config = dict(
    n_layer=14,
    d_model=192,
    n_experts=8,
    experts_per_token=1,
    d_expert=480,
    d_shared_expert=0,
    activation='geglu',
    moe_layers=[0, 1, 2, 3, 4, 5, 6, 7, 8, 9, 10, 11, 12, 13],
    router_score='sigmoid',
    normalize_top_k=False,
    routed_scale=2.0,
    balance_loss=0.000145,
    balance_bias=True,
    router_noise=0.05,
    init_std_router=0.0203,
    lr_router=0.00123,
    vocab_size=8192,
    norm='layernorm',
    norm_eps=1e-06,
    tie_embeddings=True,
    optimizer='adamw',
    lr=0.00171,
    beta1=0.95,
    beta2=0.98,
    grad_clip=1.0,
    batch_tokens=65536,
    seq_len=768,
    train_tokens=645700000,
    steps=9853,
    dataset='wikipedia_en',
)
Below are experts of layer 3 (counted from 0) of a mixture-of-experts language model. Rows are named router (the router's row for the expert), down (a neuron's output weights, with its number) and show model dimensions 0-191. Each number is 128 + 24 x the weight over its row's rms, rounded and kept within 0 to 255. Numbers have three digits each.
Before each expert's rows: a language model's description of what the expert responds to. This comes from a sample of Wikipedia text that the model never trained on.

# expert 3
Periods, including abbreviation dots, and clause linkers like while, although, including, however, by, at, where sentences or clauses end or join.
router:149131142165149134133157123121116133123185129148134123141097147110122123134136129186162129158140140134152131148116162127136130169107136126120135101120127091160129124132159105125169146128133167138125105120119146117133188147151161115107139136111130130125142185160079112160117115178163121122157107119117158133125113121111143128116141106168156155120100165141124145150128109137130165143127182125166126151115089159123140130117170113158163121164168129152133137124125157163067127163153141099114126108119123138163133107142146158099098135083104138182125130075117100117118103191096094190
down0:130090158135135117134156135129135162117096126115106138086126139153101122072146127166106131113129114134120127149141113134117135109151088122116148147113120161096137136094136085121129126126156157146112136111082163142166142152098143134148116138107137134138123091147182116151158156141164085102124131056134144141081100103112167152138108149134125133120092159145113126113098089147107092148117128100127139135129128132113136153142131162079085101163129110128126129142129171105153119121120106162089125146180154145114147190137106075092140095171118165120173138159190136113119142129108127109
down1:117114120146169113122124145130104109112114152120135060132118139126173130191122126117160099125162113156158124118124099093095116115131105119108163188128062096140141115149124139162160127140091147153155134141147110102132111107115135156119155095117128147099109180117115120101121110105135120109122090089110119116139095125131207106152121135141137117134139106123135147137158123121212099139133112136125152165144125127135138154140147177110130114133069100094125154102126112131120145141099151169081108102131124129189115141121133143153134128131099148101111181101114124125143134129124123168
down2:076141142163194116140105167130178132105163121118165100156098165107106116141073141131140095142119105151135128077160128094121125113147139141137152118145120168143092122134149052136132140123124169130139112117112100094101107132116103099096120133154163169131146108124141117102114123093106104128157146126129109080159129130114113109123114126148092187115126132159151088101151095103155116134099110149121126162135152111133129141150128125138126144082132107136161132114134165094145144095124088138140141121135109197159113117134114129135111125134161135159165103119099141155125129073143137156
down3:179143070123103119162102158120086098113119139137128140130138134113121105072110137109111115102119144087151119140149113104107129107130133129133144101112186131132170119094095104135134119130083161132138112126180119127097127091140171171132137149170135142165129122116110097167102145129104118131115106148115141153157091148125148156160097120112113118115168153121111116124160164159093151155116150121138104107130134135175168122105111131138149144134186154112126128103126096128147089125093136124158156103165147137109174124106154164139126100153117125086159137106141194134104101107090156118
down4:108170127168171100114145107167146157186137141117098129126104136161064122112138132163125131110150101123113127129126144125088126167125136135140108143105137127108119134095132164124147142126122137100141124105122055124109111081104131135163098095171090148142125139123124098154099120105145140129140139180166172153109129103107173155132105129134121105148149129151104178103094109085113111141105083165113142190139130092128124149140130080097079172164139113104131111087133146096134108170128118116134103163164137107163134113140122105143136128117123121147147164137107144133130140115137144122
down5:147113116147155150091113157123074111090108113114121121126088187136154128114130123116183119147112139066088133105116128117164132139106127119132131122119180130126177135146125108098155155128127137157147119146132122097137128114147152111133107148101135172104129174115123195153150115142097100122110120132173127110146100124084114134121107093161130101113116142100093118126129118134170144129104153139151137131087119125150152103087130069154103097148167175095175120108128084094169129110140112101151121154151145156106096137158103166106125111165161135122151134139119097114146115128148125145
down6:163112076133125120095093146122168128109113129109088140136099136133176144121124126098106119093153137156116128133087181132121122139110148124108153125154178113127105125117128149142071189127128175149131085112123175134135098140137132093156109121151167109121107113135109103113116132130162147118128089103148132082156142135122103131131125122152131151116117100131134113084081146134126131127130115081118096135111133161165188157115134119163135140136143161132123141146134114078104136100092140104174141145084145133113104125094151137109129165056149164168150144121165081129144129142122115123
down7:125135092109098118118166130133129083120131146130137153155132138108120110102157107099123116091162110106120127099120095071150119114140165132128139084133137124148129122136130160141084146125118135174123148159155160101131133168136120136152116093129131147111097130117123168114141160106119126130146076065117136151146128135090134147135092104161132085106102125119099111125129149161123113148128129116079130092150153111161196125128097144153150098159158127117058169137124123115139155131120159108125166132121150206117158155119155155148128125102100131139103129140114184152112091146164125130
down8:083124152104135158092171128153144162131130130105175157115153112154128129124130126172103116172116130113139129121095139101104129107125132126137142119143116118137132137157120106102139147120127159174086100129131125131130163092097133133133082186091082152125103127117170135134132129090137095097119103105135099178074144129142121123109132163089158145095107128123072122155163123107081151159134168171144111121123161146093114139138145102120156165123114181142145133177126165156108113147148098145152113119145100108120114124118087117104152133143143139123067104130102125138147154145088113141
down9:109089141141125152092106133113191130107130122123073170152120133138174137112119120139150146082104138135121125109106142144167124143206101132120119112145163137143102131123131120097105114133125157162124090140116110123121137122125120124169118132109096173077090106136124170088178182120148121117100138078122109118127139085168139139103122177109143123130101129101144101146164129123105133148120147168103116092109185125123117144130126148134114132117138140175133151141128109133100108166097101140118159123099131127122107152115174170102123123091151094140131095109164079155126140128151122138
down10:097125128162142123086107147116132119118112110127117093116134200138105118084094132102152109064125119150121127107101109147148120131085100133117147156107208133143100139167111116154134135133081110136097128137143153113097140154094148071145159127126134115095120126107117114113152126143165131129095125088084149122064200126181098119136097164150109110178148125114135125107134125174126119142132111119107140146137131091151176136127122124120136117139172118139119140108119154114118107144172155112147142123136133142109140134143153145115133139123147129138164084153118138143135087103158170148
down11:118148152128116104123134124125140113094100159109133096133130148129102148082130118116099130126128102139103132069140143129159137164175130136113110172126113108139104126127107154151121080127127110125123154145151099082109123126106155154130133142089062145131170086133155146111131128133102110122128068133114141105131113106125133145136171158154162151140142160148123089126089158132166152104102149099118125112115074118143169152165118166157145134097155166097100148111120114118140118156088142132103083147113126147135108178111163163099130128197157131143106106182113138108157108145132142125
down12:145120098148104145134104067129126121090145132122102114131115166120114127099144129097151167136126162104097131089126173138078133142115163131105123121110143119113135119164108122120139119129157138165141142118151166087126118154130090123131087161137124131098097149153138123135115145130064122144100164115113116103080149143130105159121105123147138103153148157148091095095118147110173156097117120162120144111128138141130195156090145137137095121123152130177094127135115086069154129099128180132120141169162131130105103158141116162130144147126149093121160091148104152121137177143154157122
down13:128137088144178124169130079125124155110118124111145099099140127141140124155115140130129139143114137099126132093145171134120126111175124129135138150107094144111164115111161074103107135133136094142092122126110098150106116093115090134109107128148090142154161147092151128125128091142107129139168152157132119155122133109102116125150114123102145164129168139120118105102159092122162138153157182105146107114115166150101055151092118111163147122115086174146127115155130104170135132141096092154113149092120160144139103098143085105126115155148111075151124166134153084164142143101151129131
down14:153148106111123109097112124102138110126174133105140144163149136167207121106162130122157140123119099122136119117095157148129108122150153146105126111140079097127132127133149124135138153127137152154138104120080141150144107102142149121105126147137169155101139128126114136109116143116108128144088112076107166106123091104157111147109142099130078134124153089122115099153136145115185137100169107179125122126081136113109142148125138131117117137167165136164153152113134126110111128132164121128125136104038156187107141148127136115110144151057123164158115134157130090150114099120128103132
down15:106186109135163169097138117136146172158138126106108133134105105108109116079113126167154143117119131063119136110144165166129131121104152140097152128121126141149094129082082122122104118128102129097123108162138097113162116148145180106129081149098118122155145138123163067171132113137109146142069136141151141123093160123109167106127114137148131139162123112126156142111129149138121158128139131174127107135134149117089141148130106110105136140110130133139162130095125119084105119139109132150141103135199123097183111150132154109145122099100150069166145108104123144120109161134132121099
down16:125159156112175133143174110152096135152119137119168122095118078160137129167139126125107131117133166111129123121174109126059141136161113128117129178139113125096158128082161169145151102124155108115132131097055096112112108120146120160128113096101138149147098114124124166135125128144121110115114118174157121114121120098143130145145129126123170140089166135178164151134126139142136109071117107143150153142128065101128109109100155127096092117143095112103101097116124152136151144159128111167107141139102113082128147153131103121125093128171161141129091122159147130107093133135128148133
down17:106132156104139143124118149136158159122113102135118068140141077142137128155161119124071124119115145116099130150141092175119120127127132125143080133145111149090084131083146118137141111130144089099138133101098126100145129169144133161141191111133082129152107158125141129128105148163166099188167162109121163135107115168093133104109160145069126156130139116137131133135146108112114124089062086118121127134140138103172098117136170150128123128137108084093149122100130135115154136178119109130164120128094128155185122108145138125114153100123110131139174137152141126118114119143120120139
down18:166105134163139123060144130157156135143092148155116136130119138190065128116149122121151106137092141128127133131156132142147135155115144138124110131110120128112111142119112149156162132125100146154133117113092112118117152154164108058104126134092155113123151117121128108133162140144120179096110115146161134123120137120142128097136129148114177142126104104160168129153088160156070096119139131115113078184106120133116115134131157149138144171112125110136143168121130146161104108047082137121090136134117098069138108122131134111144125125080132137128097125154163108137126148150127089112
down19:141170122153132092127124133120059121143099174111108141141192136141109132111130123135129159109117150082142120138097147158104150133108115126106116146117177153076181124169084137106145123127117140154147164122092114179112133048159150143121142107124128112143162126103142111145126116134105117170110158128103127109137122081124123136171119151098124093155124113102152134113113151073108147139154146128156150129142130138121163141133107085144131102150111129127113100124125115178175102138138133138112138104154148103149166069161115146153126141131113139108120159109134094147123092097117129157
down20:112117119116133105118133112117151164138145153131128109166187107115143132122147127160115103136137119158136125185114114128095148125132123129134131123097124097131147130114113160133141150123128174094121096112063132106126167108144183096159087149137107134144115098147152085105141132076160156132105158066163125139125131136095111111153134095112143169123133156125103160140124155130130124130165101142105094076139107075109123117103153155140127183165109165149136155137121149123115130161117114098129126136095081152116129160104140102109089126185153102160140073116130119133112123143150148100
down21:113143121153144082134138168152190101164117125135138098161124112122120116135110138117100120124141133097122131171108106115092111096158146133103114145142135152148167132107135102118180147126150157120154106118088110137114149112150123112171150083149143111153129144122143138121117087160102144125111128134143112170089181107119126112141132143121111141094088166163113117149188108115097146125120114129142148137109167130092149094122168088122166119121130138138130135136121133129152151125108121172102086142102165166163116067121131110074083121147099127126176130110114061142108130100108126139
down22:125106127155111092094097134130161130107085114169194140147117143170118092131155121078098141137153114147137125080116081119157133144145186130139123072123128154095114123127134139112119137138140144144093136155132167091149141130093161100185146141144115135080111135097095128134116133110090164103120105150118154149142146142155126121127121132124134097135104106135118110108147152109111119127153112114071102124155155085174143133168114125105120135091153129141114135134116113098103147081160134105171114112138149097130177130155126156158173164136156100135101120170122151136133113155146110143
down23:088114115125106159083155091113096139143167137162120116116157137173123145119150137131164121096111112177157120179128146131169134120094113138115122136149125176103140128167104111094120096130119123101140125070164085150150138132113107147115161118100135162136102136125140105148149145080111163121112162107117137173123157095141137133118155144089115129098108075104112159113097158138114156077136130182144159207176103107105107140128081140107135120120167127134102120092126114132123115120150115110142117122139141110137146124111146125137151118113085133152158159148113092144123149139137119108
down24:110162094132098129142140179162135123132108085132145145150146111124137144144089128137126126138127133109124122134125131119157141137128133122117144148138128145128094144113123168144151154131155108065103087081127135125170133104075129117108094137104114109171115116150126138064119163115130114140109123088150167110113144150131087132126108118111094154119085122163124142122195144129104170136138129107149171159079131099111163135108164120120137140143122133176117170082131177096150137130113091148184117124131116134148121134121178124085102105158108111165139126118122119114116091125070104150
down25:142166078160149122151110087101108164144121155091114109113138131093134137125159127142124120102104133134110134111163129180153118109149114137166112132140113153122101130115093146132120131134137130134151137122116091124145144100099182132160140111083131110093150110130124103155157056153127123145151092108163170129104140145128122092137092135137140135106108122102107137139130108100087100129135139134101146175120121161132159129126174151129136135170145105123123110127116114149164127143142123117079117119092110114185108095199077139126089104137123101067159136126164103127138152157155144094
down26:130125144106106092133155110156122123096144167119099120098120162106110119154128127127139113134106135128151133122111125117145132158140175130147127120115100106127176139101155152126151156134171121102078143147116129159114160122141130137134188083166143106108084130119121114080130165111103106085134148133134137129147131103133158151092087142082111126084146136145117180139193138098137097090099089163110143122169118124148081117107119155094122128104136153164161105109129104140145139104095084145118165144084172112106164121125149123144122170128100147154150099105115155136108107129136122088
down27:105170155116127154140114125159191129114150108150137110136100086116138108110118120171131127152109149144147119150123132124103115090112130137104140176151113177097160129101146132138141120128182106109082126130078122120147124155117134055095101121132109091119147129110137172094128154112111151125159072157165120155125105117104130125091165162127136147097154132149107142143134097114111116149090160146146121147111108110085126162147169123117148132129152122140148102125134195146127128089127107159129088162132136110117096124149134142154103113086115142164152103167140112117108154116101085138
down28:091123133104089146133142125080106140144120137145176126155101092125145151116103129132180097112119130137156135151104130140135139115089155131121118110109111134152115124142132168129102111130126146127129114134173136103129137136132133155099089126064097140140130127151162138102105144147092158154106088105094151088120111177095169150122112163130122143106127081134168124146140167098123139131087135151145124096170119129144113126129148174156145143124096171133121169132123124161139127096097139110058136073174075140113103120136117127165144117106132118149154058133133118118137121139133170144
down29:116125117121144126133150140156116103129161108153113140176109124100185135100107137114127157130115103076167129120112122148151131108146152138117130135143076139143115122117101150124082118134160142167154126135150175142090104108143155128080108134110169128128123106114147099081132111133124183093103139166130123135104144104141091100083081139116109137126139092129139130153173173121109125152173116165105080139119160125137171132162120167133123118100131153128106133150128109102114130123110092112125148124177089118105132168121130177170110088131122115172099075174143127117121127107119113127
down30:101154143139125149094182115129121118121135106126134096141123154117131121102117122150101100167120084099151130129132130129110141116163145112127125124135092152134162127148116108105160164139085121124122143101143130143144106132132123142130132137142146089149136090106134140176129120127086081130110127111135151177126136090108131120108184139158136092108099131091135160114111116150153116111086127156129114179145120099026117131173118120154131144087141129094129101084119166155140123155161139146088087143165097161188142136113182142136130137125122088145142164144102103125152156128147126126
down31:095141108118119114156136144120141150113140165154126140129124103149117128178135121090144120147130091101101128162136077118148137124122144112133156061127118168163118130154112103140153146129131088053106139133151126104126147145121113152096135137146172102084054150123109145115083136117125099103117147095106133138129128133130122174146132124118077117131150116152113145105158161110145130111128116123145137142126142146144153099161123120106172123179128092140098082184126151128091151096148117172151158129136123125098186096123113161155090130134129133129125117086165151151102094118132109134
down32:112127134176113106122089115138115105148142109138164092115115121128111122119129119137123153177174152171103130124133133127118134116118154141112122120144123121124136128100112116115148135131133167126133160154124036142128129125153130157123140106141059131145162096107142154117114102152095110154130097192134098121128108128122137140134124145110113135140096160101125128219106123101120127115124126108152115150133107152088126081148141130146157134156080141105116111114133120153135132185149132155151049129172128159111143100145115141120114079157108115139128161134076082123117116132149108149
down33:129151142153133124129104104119085133110132165136109157114124135122121138157157128131132138177085153100093128142111159134162130131127144132156114110131110126109121125093138161116128082135134140136135181128140132129149138131121100136082128107102169131147139104097118126125115125118165134151166186115153132107137132110078106115150111145093107158112161126159161095088133135130110124117140146105149092122116202165110088143085099136211178089136145150102128148125120136103105136094093144171076131149122149122152106086097110134150140122174088131125121104137135090125113095108103136136
down34:136178114131131118171144121125098178132122111138125127135092125115101112174156131056140110174136165102152133134146092120116122160118140117113100108140127110151124127130112126143130091126100083140153167111116116154121118118122068075124165166162100138163147119107100156158106151115112097115149117127130116059107153112141136161132122125147106139143141104090093119160132145088165126140120122069143100127105108126126144118159117124109154128125144141116137101115128146128128113142138145141146153126120150087167166138144146162125135171144152068163093132137091159177075135144138118128
down35:109093109144142133136142152091111101123153126143152111170149093120126132107100125143096121128141138124154126178160151079123127077160150137126162094129064122092139133136165139135145165132165166150130137139145098122104101100097112139088163127116163151113146111120119102116122128134067102096132107110094106119139064141124124139161162160133099116096125078148110122142128099153154100133118157156117117154135145142091126129160166135150148127180108160102129150139141133134105149162117084161134100107124153152149126081134123150138127104139100167154107151132119112079103112113097142156
down36:140116156110121114095079135128137132135125124104124122117154073118159132126138119147133115157157090131122132172122099126173120106093138138160128119104177096110137137169149100146136110130140154085150138144162127107123105147146122129154120098137150107138134150106121114158142096108133163140133167132104157119154123120117178083156106066116138114159135129141153114123147078159151125115130128078148166196150129142113107159130103088123101146168084096101129136063129073104153134155147163131165094098186122109128129131152113118135144127131118135108095124128113161123113142101153099129
down37:144147107113097124115161196155126117104129137084166142159097093117115131104140141127065098170142125141142126151116116159165134119122142126138096127103128112099104124152137132159121095128137109100122101148151119114132116125132179150153078117107121128126161118127087116150125124164133128119158110200113155135132097117131146106138129100110150098132124132112085133136152151113117118141149142143107139077161109115101116128131174176129110121156132136126114110099126100159151146104086131134164086107140119183137146162160116140130138102160074066117150137158103189115130125166152112118
down38:110135122134139115154144112109161090113135152146130129099125090191090136122120126138102089128135063127083116148105093151136138126110127116153126117110121180094132126135180163125105118136149117101114156138134131120129143116110138123128126116127120120124093149136143127186150141110080135125127173140128160082117148131130106151189096151094149115125176102132114150093123155116093126141128114113159177152150173154166079119160115164134113136154098101126122068159126113161129141112116121172146157123114125121120142119160053130148114167154103111148160125143109103120136127097111118108
down39:115142105184149104154124132125083155117146119093134106133174153090128129112085160136113150160120139154125133140121141106128145145122147140114148175105116114124151129105098119141134120125144128102133129156143086149139117104106138091092123107094143125148194092133121108139126075158102135147095157211146108092141127080085140132150125132099130147158126149117132137148114129094166118115147166115147119129159104138110109071122175107150118131106101159114138093157143138124144113150124090119148091110145105146131086128106142117152087143184132120111125145125079092084108118123160135124
down40:117119133153117141129165063086149103092134111098121132157088134128152126083140111137138130157154150099104114130099147139101109109152110113124131134103150099130112127121124154157146141132125142100087113137113128162085129161119107136132123111127131123117083168141065132164132161103133127125169187067108142159153116141106118146154102176131146119092119138125112143121081152142177142124117147139129105157137128129172120179118139114149169135181162150089097150134130106123135135160112127112098141139117178172137120149112131180133107134099085150109150102116094136139088141156143136145
down41:138133116089101140108122128125115151159118132102116104143161120153128118145121125091104109081129132088119142146136109120120127126144127141141119141157125075093118136148089133129119128128099111063142146109095163132165100075105169147113109139123132127131131133149092103091102159118173129149128118151107120189124126157140116135128120093094127192143174120158129152128142118129100125132106037112152099124139112113172138106166146166113160157169106097131163115154130128125134124146152165122158136120188101138112177109120143088136096124136121170142123132115125167142100094116131142138
down42:130140119083140072170127124135122143146131103105130115125107145150093138157158127102122129106127145104133129176110109129100138123139180119085140141133148109105142126127117141153124149129131111064124156164113106109120115126123131151186154137126122088117146094134113132131153079114131121119155109149085123107146139158101168125158107161110128155154144108092116115133118143148125137150156125095082140111171094133201151146105105106107126132149161093124148097172122135109136136131123095059117125142119136061129130117149117170109144123124166066093136132166159164098145117121135139146
down43:114123139132130103141170120152145130135101123113150132117096143137105126113107132156130144136097105110118134127103132141115139104144163131124122131093120148125132129116090155090137121126110124119107128140154091116136142131137094122138160160177141098131052081100109144137089177139132102130089110113136137163134172150049135133131082165157142162131183102149084110131129142139133148124104115112121115108114142096150138141148096134126104138137177151128151116131130102083122116110157112195129108178172185145114154122135153126141173161122102088105141169110095124131127085110117131154
down44:164143147103155104161162179159109138133121137117115131160108117149094111078159129151100144169160132102170119181146107144152134131101131124116127123121140126134138131117092102101168147124145109082071137150131115099102147114141167143155122192106169133128148126153098106130109134126194077148134142143147128162128122130140138099114151111125151103160150139107124171160135129142148103111133139107125122101103098106148111132139153166127116124078100115160081100160130148116072127157120090108136138142143113114142149155121149111121141070144101111139085135137117159100085120113125105148
down45:124126127120129131106180126126179139131107081140151108150105147119097133123104127133084137152114100113108135079173091103172128141115151114137148094125121141152137128163172103182100126132112148140133135146107122137098126180135102114128129136149149132135139109151152081117088145169105123095164095117137094146075112148138089124113159102157092100096121134141156127137106153132110104141111100130116125076110081074084132112097152125135161136106129115148120084160128140149158141154117127124126136172125133145152103129171125136130155132157149109094070093170133157140112149146157136128
down46:162127117102173102133137121152133147148153134117072129145111092085133131163146141093112135096135140125097127166125130135129113166135077128134134138149136111162119126121103109156114116118167167090147157154129124140125154142149163129106120160114147102141155132118122096108145139166117159162126159142132125107093102138121116077102135145098100133182116089128142150169114132113099129124125129164152090088114120129116132130111144136153137153107097119156112111104133118133157121152131181084152138136139117111182088129139113064148102074175157134112149096165121114124106056159124127098
down47:130111106143159092104119088134119141136115126104154166102071138102080122142116144117165106170108153118072139103152103124175136116149150133110136165149164142116123132138108128149164071129148091151107117118113076163135116153129117141141161114109129113149133104118119137134096108131126139127130094215162115088110150145121179079167110169092134118100115165141124145166152096099136154147116108119101108144097134115127138107146172120132117134137101115148092136115129151117141148126131107166158134122129101088133109097120117109144112124142129113094187126157087099112108127150146124123
down48:155113123117106098104123113123117093129125173150100135109188111138122115132123131132175139142128128135110126142117117141118133126146119124150114137089134123156137133171148125117178137126101154124115167134129125165131123122097127136081076129100108154152205147102118106109134116144126127127109188155135106120110135170149108152135153092093160132187139145133155118104151095117117154149175185127150147122119101156127124135110094152136113112147162152079133081110126055167147122116143100115120077127089115136117115077100147104120139139145140121124069158120115106109133156122153117125
down49:140124083134117151078154123099124125101118142107117128103104150141115112109145124124115111115136084124116126095171134100169150108121128124153118086136131184133123122156133115132090174126143137172096159134160174130143112149136159167141148106109150138130161080135159139135152147123103133115094107113112121140130062145133139100128147130151103117142142089113104128133128132141075134155146133102111131098127082078156161137102119135094135132125190163139105118126117115131131126078134124094190167128103123155115168136161123147136176116140141190140116175130123138122144109105159093095
down50:094101105118082124147113125090140159120097162142118113118176133131144126119089140129152113087110128098121129107112146070112114126099137144133143128119151122144121125168094095088113140125092114162125129147206151160107154137132081130132157175112135148112139116104152146170116116115078115121097108097106115149141118154126113127175086119086116106163137142131119131141119147131133131122155132154090123152117175091090168117132065122139157136154139175142133136159128139110111121133137107121146147086205129120123134168112157161131107126142153159121106128155119146150157129096129160116
down51:105123109124109123147161156175138126164106124154103106100107114135145144138109135133169119131127132131144132128115170128143128106124108136111127124120158103128147128114085117139114131129101107080090070153181105128114157161143153116154129138172113100097092133111142153115113120155161124087132088081108076103079162148114147160167126126132103170142153153152100080103136128093157116142154111113135138154103111133145109154126109160098176120115145133141106120160124148144088121126095176176136126132173160095107138159118095114090086134117132104133133154137154161111146107078150130122
down52:157129147115123124160163122136141128100162162116151093136123136095119128142110127122130120102122125141166129156146114115114126189147113125096151166142062106106162120107100167099178054129148144098129113104087104151166085124153142153157139112142134166170139103095103117133127129130138132126135114137118135116125073165163153129147093175123161181152120143117117101110161127137160152131119127164138137097120126162178153123105121127111113109107079114116096104151125110137162124150102128152120160136127115083106178173123116116140106088096133148133135124131115110126143141090103119106
down53:129112124127176128091162092119171120174110124135143135160112108137137122122095126159108130083130080109115123099134129135103123135138124120120126193134147100147165129110090113139166139122109121118106101130180145137112141128135166145092143187119129097146106167141092107113094147145133150081080159182133159145068120091096150103155121096116085139135170141102117155127128155112148162168112106144106134100087127122105115123139123123082144141118121154131147176107126184116115133134166132114158141120142147153133129110103122142097099147117119120108155120111168158154160106116136138129
down54:169161112154090132119134168165122090085086136125143104155145112123132117123112133106127099116143114123158117128135118120121132126116190107144126152102150130164136122149106101132094146131108132127098116134143143119111114155113139139140137165134144109138130138103173115145142163127137150140073153119091145122088151124120115164120164098170120142152133149146111109094128154152081124125148158133120136061122105114113178167141049105098105126108171168130141132097123142114145120105134186093145138112128160152127137165139160139099137153100130078134131156126143193151120103096143129095
down55:109159146149179105157131149159116111108151152140161092133128094101130137155139128092142154123126100094155125114150115174120144114134172126105126158151144165092128129113097117146165134126131101092113130123123081126124112091081159145125134087130090132140128144100162138128132077086111123115124151139151118138112110113125134127097149103125123165159142129131085157135128152125126160124120156153129081111136133095124121142103124126111100161172116174128119123143124140149124127166147115176182070097116085181129098143124127109101048172138122114131122140143171111119108146141082111134
down56:128122153115070134171119117159096106147134114140154090115137169113126119095148123105170132132111105152117128139172132121156136142107143128160103159136135114141119130105133122164149110126117097151152098112136125126121146098122093122137132152111115139093135116139121111141155088122093108070116143129149146146122084145114127132136101090156091147119151117149121130138147118144150087109120140097146134149093071108126139137167146164118099082140104131154135171095132068144138127137117113136186168131144110172134131155079097179123110105142116141089094188162143185127118109181137125142
down57:110123138098135162107151120169159130132143109101107140102140152113184135135151133153101114119133144155129122163110124123122127128119116123133160095099120129101119135104154113116130105128145127144117132165124109145148152095140119137150113139106146151105119119147119110110160151124142218130134114125129110130143142151099137117141125115111087121105128126102092151135100136144107131089128108207128156134135124127128074119124137145160132160117120132137135155195134169126122134145140076111169153130138064137116113109041101135152146104095103157097145094086103059118138161137174114126
down58:100116148168154144117109107118098130127149136096091111105083152110120140113118131141134097168119149156111127108142141143203123091141146127143125114129117166129120138137150111144162131139157124151120156108113100147124122097113109155122183106103139111162134129107138118140115079129094136150142124146157118122131133137104126080165069152115114131128098122114122128171133083131121123131123148138118126181158150135047075130112148113170165144104118147132116127106136156163105143147136082154125105101100129132163098077137089145123129118151115150105135123102097072106142169158107086155
down59:151100183105107187118143097141146110147097089168100142095131124124120131125113129143145120089109131156112126176100147128132126161128078134145139150107118119121110125115123140094143129133120102156147146129161080088095126138171130094084165157146153143128116172135108187137138167124117155123127147150109102131100191132102139117121136113135104131171116127081155163111115132106154123104120136144128151105142098124136157133124114146106094103068085167130136161121125109117134116191110161156121136104132111154097106091148124153158127139104152071112114107133103147123136108131157102136
down60:146121088111096119099137162103129131122129131137140116142142111128150115113103123104120134084137108101172125168141102074126142135135140128130162136139108107166140118133122143135089121124120165159157090161159141131138115141119164156121106160139155159137111120124146106121127122132070154127100112112124127143111075134154139162149129120148121078101137078141120121118128195140151173142121111144097125086112128167148191125107092154127161104160123161102099159103117122114134093116109154098131148120126147117128209143137170153181120114147125140136079117147151163101129098122110168104
down61:096130167102150134099124118166123151150101107138157132113129129170136122111157136110142077137110119096101125069157139136152130134148079128122142171152161092125138129107133118127108124120147118131111134185083124155081123148148137128115118172134174121112129125130141110097140124117146134120108112130109149121178128111092111118100130136159147136124169108147116124090142147147127118109190167141084129155144140120152138163142173119166097123063175115131104154075124160099147121129096068147104122148106165091081122129114113155113124117136157111133143118080131115166134124152111114132
down62:098137114165144119089092117115098158121167145123132133110139105157160138130126138149148125108135118119149130118066188169173131095104107135108076139153120086101085132119151094137100164126136101125134130122108109132159109062094209095122149148123102120100193137128146143166161117087122128124116149135143125124171128121099127122113136079127127126170100131144130136090158122153164102102123181125106087155107141160121124140151140128104114147137136109145159158100134101101106124095093099133135098092134157138114103131135138109098156122130155121146144144142138136145129118131105140149
down63:191119132104138124135132143101140128121120109125174130115126098097115137151114131154183109093123112131111127099145132167118118121146101126117112110105097137139126118121134145100120095136078172165090176113153134175106131128168100122184125157149147171110150120095145129149072115134147146120137136094102115124098142107116146137147073113147123080126144120138100113110144136181100118100121105161118135139126126098150157139147130133140099128151132136162151130152113086119180119139109078096064156129165147177135154119143109137149179145136145105120118106110149126163142129092101166125
down64:128118167161094120154089110088128095085144132144140138111123155134148137122115124135130097114119122144090124149089149127149130117127089115148131146090182112154094119164147107139077123134106111177080124159153135110145144108121105137132156134105141134125134090124128107133103129127167129120116164086145093140195144169148123116133100139114124112142157121147122127135141109101134125118166156134079137125114147138095138157133110148141069147118176154128169121144116102127152137094083132101095112115114120175130108168138100176141138175108144075148094137140129193144134114094125138150
down65:141147095146135116114129140098126158138174142137131138155088112140130121134102129122164115117136126105111125128089123094103121133099114127119152122126131102133115123101123148133108141127159152162114117160107114115135138097130128109173159109105155124152115130155120103134141145103080163095095107141170170137125118143137118128111147090103084081105115160190137110158127130150181203146129086129114080125113108114115143142135122166106160114132155115142124162142134103095166122110131125166185157175106166145149178091138163111109117141124103142129086139106132131084087079155105139144
down66:127101140125107110095143123138168161099077107119156151105132135190182130179151130141112116127110129136146127146119138115124137116136194102100119123131150131175112124164130094144108093138155145129102113153104150100111125141129122097154137105113185172157121113090135174113161078115102081085123104142129125162132157105126138154134104145114101111086101138167095157098137150087124125128119150088119154121138157134140150148113089086136174111101133162126142121131131140141136138128117082099144112103132159162115095154097106114129115168106109121110134111183125147118139139136122110100
down67:149101134114112128078148106106136108121106113100127129104166099146149138137120118171144130141103169127093126121101099169110119152089140124148135108101129104103087127122130166085121149125142133130124111176109157123102115143126140081115093146100157119120168135113139117168142108177075167157143095104121126117144140104102138140096138169163104114118115095119102139111154147121129094138155164190162127157112125131102116136115131149159120113161145142122151140138127116177124131137136099119112140123079159159083117172123102116144158158100122127191156072145123098137180149119133123148
down68:119118175137110184096135057099145146111127150146118139122101129096125121158082131146137130113120108129137131133118165079137115119154114139141137172130150143131141120143126137133104102121152125169127108096196119105121140126097072142119173127102104142110106142113119157147132147113058131073123113162138131120143168095128118133156115129076166132107120116095157102127139112065116133139116131140138174128127145116156097126136110098127156154104133183152105131162124152143121132108165145130152147097146099095141120106102146120152117129145164083094135153119100176115135141158127152159
down69:132160111127086169138111117193134126111141137148211133142136139167148126097137128057087146123141113156171133117132149129101120127159149132127106158140141161117139109158114150118122133124131107148118160138106158145141122113119091142129078092127111155121143109082130156127152116143117136113103132102151099128137142132159118115128145116151107096131166164125125099086111158154099109117140130140095126127093166110122168138141110131104062096120111162115134132158121148089132152118149168113156142123084126121114102146131113149113163097098136141114089142168095116139190095130172118106
down70:104126132159153098154115135150116143120158138118110118108148122115130143144120123156101121161114130123082127141138154106126137121118159127148119149106164121102088129107130075129170117128137137111133191155107143086116133136114130124136142109134106133141168124120139168138126108093109130150136103099089149157128117100125171143154085135160181142134086134126141143060162133085127092101123154080133105161121115115121155120139103122108128161157121139121111121124110073136115129141124087130122099077150154112158092180127075132137131117187144144130132136191130190125136108142131092173